config.yaml
n_layer: 12
d_model: 192
n_experts: 32
experts_per_token: 2
d_expert: 128
d_shared_expert: 0
activation: "swiglu"
moe_layers: [0, 1, 2, 3, 4, 5, 6, 7, 8, 9, 10, 11]
router_score: "softmax"
normalize_top_k: false
routed_scale: 4.0
balance_loss: 0.00107
balance_bias: true
init_std_router: 0.01
lr_router: 0.00113
n_head: 3
n_kv_head: 1
head_dim: 64
vocab_size: 2048
norm: "rmsnorm"
norm_place: "pre"
norm_eps: 1e-05
positions: "rope"
rope_base: 10000.0
rope_fraction: 1.0
qk_norm: true
attn_scale: 0.125
tie_embeddings: false
parallel_block: true
init: "uniform"
init_std_qkv: 0.0564
init_std_o: 0.0115
init_std_up: 0.0564
init_std_down: 0.0115
optimizer: "adamw"
lr: 0.00195
beta1: 0.95
beta2: 0.98
weight_decay: 0.072
lr_head: 0.00633
grad_clip: 1.0
warmup_steps: 468
schedule: "wsd"
decay_fraction: 0.675
decay_shape: "cos"
final_lr_fraction: 0.0
batch_tokens: [65536, 131072]
seq_len: 512
doc_mask: true
z_loss: 1e-05
train_tokens: 730700000
steps: 8040
dataset: "wikipedia_en"
Below are experts of layer 4 (counted from 0) of a mixture-of-experts language model. Rows are named router (the router's row for the expert), gate (a neuron's input weights, with its number), up (a neuron's input weights, with its number) and show model dimensions 0-191. Each number is 128 + 24 x the weight over its row's rms, rounded and kept within 0 to 255.
Before each expert's rows: a language model's description of what the expert responds to; "gets" lists some tokens that make up at least twice as much of what it gets as of all text. This comes from a sample of Wikipedia text that the model never trained on. Tokens count by the router's weight.

# expert 8
It responds to: Articles and possessive determiners opening a noun phrase, mostly after prepositions or punctuation, such as the, a, an, its, every.
gets: " the", " a", " The", " an", " his", "The"
router [147 115 102 112 121 136 108 117 143 134 104 103 106 103 123 159 163 112  97 148 128 110 103 127 131 174 130 135 131 132 107  94 186 119  79 116 131 139 118  95 138 165 149 124 147 128 143  92 104 128 113 109 160 115 136 105 127 113 118 111 150 126 133 114 160 111 123 116  73 125  78 125 125 151 198  98 109 136  46  98 140 123 116 132 180 118  95 130 105 112 160 107 132  87 123 161  90 114 107 134 151 116 149 141 115 148 138 132 121 148 130  85  98 107 121 114 133 121 119 169 130 173 155 147 100 112 146 122 112  94 175 107 146 116 114 103 149 140 139 160 128 111 134  75 127 123 139 128 168 120 158 148 148 137 115 148 146 123 133 120 127 123 126 151 120 120 122  95 120 126 165 182 123 169  86 120 108 152 174 132 149 128 161 147 175 109  99 140 135 150 165  84]
gate0 [112 100  79 124 134 135 144 122 138 143 117 142 116  71 126 124 123 142 156 110 132 132 124 177 124 109  98 152 115 119 147 124 124 159 101 158 125 135  83 114 152 103  63 141 126 111 137 129 108 138 157 160 113  93 119 132 203 153 108 105 140 148 154 146 131 155 133 121 170 157 154  99 115 143  85 125 111 117 134 168  92 106 159 107  91 110 111 139 170 140 121 124 101 135 119  38 121 112 139 105 112 129 120 117 156 132 126 124 142 107 134 122 158 130 172 122  92 135 140 144 118 100 135 135 122 175 111 136 125 126 124 152 113 136 125 171 137 135 126 149 153 134  95 141 101 139 156 117 117 138 160 118 130 115 146 185 133 143  72 155 147  98 154 127  92  79 177 105  96 143 113 113 193 124 161 135 153 128 122 137 118 115 125 109 132 170 126 112 116 136 114 154]
up0 [128  80 116  96 116 163 128 122 155 156 131 144 112  87 131  91 126 117 133 136 153 110 117 161 118 108 112 151 118 145 156 137 104 136 112 145 140 128 105 109 115  74 119 124 146 123 103  98 114 130 164 174 138 111 152 152 153 134 109  87  98 173 172 172 144 133 141 110 186 138 138  93 116 109 108 106  98 113 121 161 102 142 140 115  91 116 125 133 146 114 106 122  75 144 102  72 175 128 181 118 179  84 116  81 125 137 140  99 111  82 153 134 112 125 181 144 109 137 114 170 116 105 123 141 126 148 113 157 110 123 135 141  83 141 122 158 121 132 168 125 169 122 112 129 127 153 148 120  99 118 187 100 126 127 144 131 133 139  89 132 148 122 123 137 110  92 151  79  88 132 146  98 170 120 113 131 111 126 125 121 142 111 125 102 116 122 152 131 117 134  89 131]

# expert 27
It responds to: Periods, commas, opening parentheses and clause conjunctions like where, when, because, usually ending a sentence or clause before a new one.
gets: ".", ",", " (", ").", " and", "),"
router [ 97 113 105 113 146 174  99 126 110 102 121 142 118  92 130 158 127 133  98 150 128 132 160 112  95 147 149 147 156 143 104  83 187 153  96 132 160 168 132 139 177 177 125 132 154 108 106 119 103 172 155  92 125 113 126 122 181 109 109 114 133 141 116 173 161 134 141  98 153 138 111 154 142 140 146 101 148 128 121 126  88 136 126 157 175  81  86 146  96  97 137  99 139 154 103 100 112 139 143 157 147 107 113 128 134 148 120 124 132  84 114 150 157 115 103 165  88 140 137 139 121 148 136 140 121  99 103 141 112 113 156 114 124 119 160 142  94 130  91 120 117 135 123 142 141  99 112 127 146 101 154 105 160 104  98 102 135 115 155 158 117 154 163 107  73 156 111 118 115 163 143 132 117 158 130 115 134 133 163 109 107  84 154 176 138 149 125 181 126 107 110 115]
gate1 [153 130 105 109 129 133 141 166 143 118 118 106 126 137 124 101 140 134 149 150 145 121 149  59 129 107 147 155 129 159 194 132 158 156 160 147 117 133 116 129 137 118  77 177 137 104 116 164 120 116 156 121 112 152 147 173 165 169 104 132 109 127 126 152 162 117 166 128 129 101 124 136 150 123 122 110 101 114  97 101 106 111 138 106 117  95 150 108 130 117 149 146 100 111  90 121 127 132 174 103 105 141 121  97 141  90 157 129 132 114 102 103 143  71 160 130 127 122 203 106 150 150 153 138 136 157 100 138 146 142  72 139 111 167  99 124  98 118 131 121 118 137  41 131  90 116 167 169  85 158 136 142 103 153 123 121 151 104 134 147 157 143 134 127 141 121 107 140 135 134  91 127 150 149 167 100 133 116 134 111 142  86 128  97 139 129 135 120 124 127 133 122]
up1 [101  89 138  95 126 124 167 145 118 161 117 118 120 122 127 100 136 162 155 112 144 167 129 133 114 151  65 113 108 159 153 119 136 120 184 139 128 148  81 118  92  84 108 110 148 115 107 194 144 163 119 142 153 145 123 112 131 151 109  90  83 132 148 115 108 140 109 116 152 156 131 138 124 158 125 119  36 100 118 138 155 118 120  98 127 137 139 132 143 123  99 102  96 113 123 115 114 114 180  95 126  85 128 109 122 143 127 122 160 144 135 105 120 128 140 136 119 121 140 120 150 125 121 114 111 158 114 126  95 126 102 118 106 152 117 128 142 138 131 111 157 137 129 163 115  92 174 123 104 124 175 104 123 137 109 142 140 144 123 132 128 105 185 134 166 127 138 118 161 163 129 125 150 105 153 137 167 150 145 129 101 154 119  88 150 137  60 105  95  77 160 119]

# expert 5
It responds to: Word-final suffix pieces closing a longer word, such as eras-e, class-ified, tourna-ment, advertis-ing, environment-al.
gets: "ion", "ive", "duc", "ed", "es", "al"
router [ 83  85 155 113 151 107 142 125 126 124 103 153 114 134 118 108 105 175 106  95 163 137 102 161 138  97 134 132 140 140  84 102 153 127 129 135 105  88 140 142 120  89 125 131 136 115 112 113 119 125 101 110 136  97 105 105  89 123 113 121 121 150 107 132 122 148  99 160 109 147 131 107 162  89  90 178 167 122 173 116  98 121 115 166 170  82 127 120 131 141 113 125 139 119  76  79 116  91  91 109 128 160  96 144 120 115 164 126 168 152 161 123  98 147  86 139 134 176  67 102 113 156 124 130 187 120 119 124 104  83 134 129 114 116 136 113 102 140 148 121 121 103 147 101 116 125 141 106 148 122 103 161 145 147 138 130 136 112 172 109 138  92 134 123 124 117 142 155 147 145 117 109 117  66 149 127 160 103  99 134  85 149 118 101 110 154 128 117 123 126 120 162]
gate1 [145 116 115 117 134  95 117 169 167 169 131 114 103 119 123  80 126 110 183 127 159 146  88 147 148 127 166 136 159 102 111 117 147 133 146 112 194 130 113 126 116 111 111 137  82 126 125 172 131 120 122 101 110  70 106 127  99 151 120 165 142 126 120 111 118 150  95 113 124 102 162 145 130 124 121 154 143 117 143 145 164 114 139  89 139 115 128 147 121 152  93 125 120 131 116 104  68 132 132 149 145 120 130  94 134  96 179 127 189 120 161 100 116 118 141 114 108 149 145 128 147 134 120 154 123 136 159 151 116 131 106 112 195 141 114  85 164 134 128 122 130 105 122 126 129 142 127 162 146 149  99 132 132 113 110 154 154  96 149 173 164 118 107 133 119 139 143  98 103 164 165 135 160 121 133 156 142 115 133 144 112  89 165 116  94 186  71 157 115 153 119 125]
up1 [108 141 167 123 157 135 174 114 141 121  59 136  98 122  93 136 115 151  87 143 150 140 136 117 124 142 117 108 109 113 148 111  98  85 125  85 128 159 143 162 121 156 117 137 140 163 147 146 115 100  94 101 100 134 150 130 127 140 122 134 129 116 139 151 140  90  92 132 111  86 139 106 141 135 126  98 114 134 113 100 157 181 135 124 122 134 130  98 169 113 137 108 117 150 167 113 152 126 148 153 173 130 134 127 122 116  94  96 123 122 114  84 149 145 137 147 136 124 141 140 140 105 120 147 136  92 108 110  89 152 108 128 107  72 130 139 140 148 155 147 158 114 137 121 149 137 154 133 156 100 134  98 129 159 127 141 147 184  90 143 156 117  97 117 201 125 138 152  98 101 118 127 117 121 116 195 100  86 133  86 176 156 131 138 129 154 149 117 118 140 159  71]

# expert 24
It responds to: Middle pieces of personal names and ordinary words after li or n, such as en in Julien, alienated, Millennium, and ter in liter.
gets: "or", "en", "ed", "r", "an", "a"
router [ 80  93 152 126 137 118 137 140 154 136 138 145 132 125 130  65 140 162  87 145 122 159 141 115 116  78 136 148 103 142 128 116 115 102 109 142  99 141 129  92 135 138 158 123  78 171 111 102 130 131 124 128 131  92 188 129 127  88 127 151 170 120 115 120 137 171 140 140 123 144  97 144 179 104 123 161 144 115 150 133 132 120  86 116  79 107 127 157 130 120 180 185 128 165 143 154 117  93 104 181 115 128 146 135 133 151 160 155 139 124 126 143 109 111 105 107 104 150 127 137 122 116 103 119 120 146 109  95 121 123 126 146 115 175 115 145 137 116  90 152  92 130 141 126 152 147 131 112 144  97 124 155 129 145 124 117  84 120 113 112 117 104 120  76 145 159 126 151 110 150  86  59 137 147 147  84 132 130 134 177 178  97 166 145 106 130 138 119 127 121 127 135]
gate1 [120 136 101 117 138 137 115 111 145 173 147 142 158 131 107 132 105  67 117 104 107 106  97 136  72 126 114 156 176 111 121 122 134 117 136 118 170 147 153 169 137 161 148 128 126 148 122  85 168  74 128 128 141 104 121 144 124 125 107 151 150 133 111 105 141 119 109 145 128  90 116 142 168 152 135 162  97 115 108 128 120 159 116 130 153 103 118 105  82 155 116 130 109  90  99 159  82 106 135 114 129 136 145 134 102 137 145 110 133 135 102 145 103 137 107 112 166 143 232 132 114 114 109 102 120 122 133 119  97 131 143  90 133 146 167 122 111 138 140 122 111 128  84  97 159  90  75 116 142 154 127 151 138 153 132 136 138 102 159 100 131 150 129 147 123  92 170 146 123 162 116 115 130 148  79 120 114 102 111  91 117 143 114 153 101 169 155  97 121  92 140 133]
up1 [ 99 138 124 137 105 109 160 137 121 121 144 126 185 108 129 112 112 139 107  72 148 144 152  80 123 127 137 101  99 128 116 140 135  87 114 142 122  84 100 129  99 108 127 121 100 148 177 124 146 173 115 107 134 135 103 126  99 114 102 128 113 117 135 147 121 149 141 137  97 157 127 121 148 133 131 100 171 104 133 135 142  94 142 153 125 150 152 122 166 107 135 110 117 135 145 106 116 113 108 125 103 126 125  72 201  93 100 168 155 170  98  97 102 127  89 122 125 150  53 116 131 140 138 127 134 138 102 126 138 129 109 100 115 144  84 152 154 132  84 136 105  89 165 133 107 184 164 118 126 108  85 109 146 143 107 130  87 140 114 139 124 130 102 153 110 143 113 138 133 128 126 143 153 115 155 116  99 121 134 169 131 117 151 149 125 134 112 188 167 180 136 154]

# expert 10
It responds to: Pipe separators between cells in wiki tables of schedules, results and statistics, plus semicolons, dashes and equals signs in headers.
gets: " |", "-", ";", ":", "|", " –"
router [ 71 116 121 125 101 128 129 136 101 135  77 148 131 120 161 113 156 120 102  93  83 114 125 134 100 157 147 173 128 129 127 166 185 144  91 111 147 171 109 101 143 151 145 163 163 177 130  68 114  87 152 134 146 124  93 101 144  96 141 110 147 153 113 154 116  86 123 109 109 162  98 126 114 163 134 115  91 128  88 133 129 117 127 121 148 106  84  97 114 104 115 135 125  99  92 141 119 128  97 157 142 133 119 166 129 116  95 107 126 111 135 100 126  91 111 145 165  91 144 152 119 107 168 123 146 103 111 142 147 143 132 134 130 132 143 103 115 147  81 128 147 119 145 178 113 151 130 135 123 155 151 160 163 128 108 111 123 142 112 144 101 122 137 187 105 121  94 114 116 139 136 138 143 116  98 119 116 173 116 133 114 121 147 180 139 145  95 163 138 122 176 144]
gate1 [135 146 132 122 117 128 121  95 179 118 117 137 134 118 130 108 134 150 147 100 144 160 142 133 130 122 150 128 150 178 142 137 135 121 112 168  73 103  95 111 125 168 131 103 131  96  93 150  94 179 154 153 112 149 128 100 124 161 103 108 109  88 165 123 132 180 103  76 141 133 154 120 154 122 106 100 125 117 123 161 130 113 114 161 149 154 186 107 164 111  95 130 121 141 140  74 120 122 139 106  97 139  85 108  98 142 118 118 133  99 174 191 119 137 146 165 128 150 112 141 120 115 148 157 141 137 100 160 139 106 112 135 119 109 104 128 116 152 142 135 133 125  94 151 141 100 168 120 114 128 114 118 132 150 102 168 135 110 135  85 153 138 100  77  98  86 131 128 139 175 148  79 148 111 155 167 124 133 121 119 143 130 146 135  95 155 137 154 131 123 159 163]
up1 [145 129 140 117  82 127 110 143 116 109 148 116 118 127 124 170 101 134 125 145 107 105 150 164 144 106 110 141 125 103 104  84 106 117 106 154 170 127 204 111  99 111  75 110 134 171 126 112 124 146 117 118 172  89 141 100 156 107 108 186 133 170 115 114 121  76 167 148 106 116  87 141 139 104 167 139 141 105 145 105 108 124 155 146 169 137  79 119 128 124 179 110 162 164 139 162 125 130 126 117 126  83 148 116 110 127 132 169 147 156 116 101 153 146 124 119 129 139 127 142 142 139 118 102 116 129 192 106 138  92 145 117 132 128 161 149 124 133 132 137 101 137 153  82 103 115  99 132 148 118 151 156 105 100 167  71  96 139 145 118 131 146 161 161  93 144 131 135 164  94 119 169 112 124 136  96  96 122 115 141 131 139 109 119 114 111 124 114 142 121 137 138]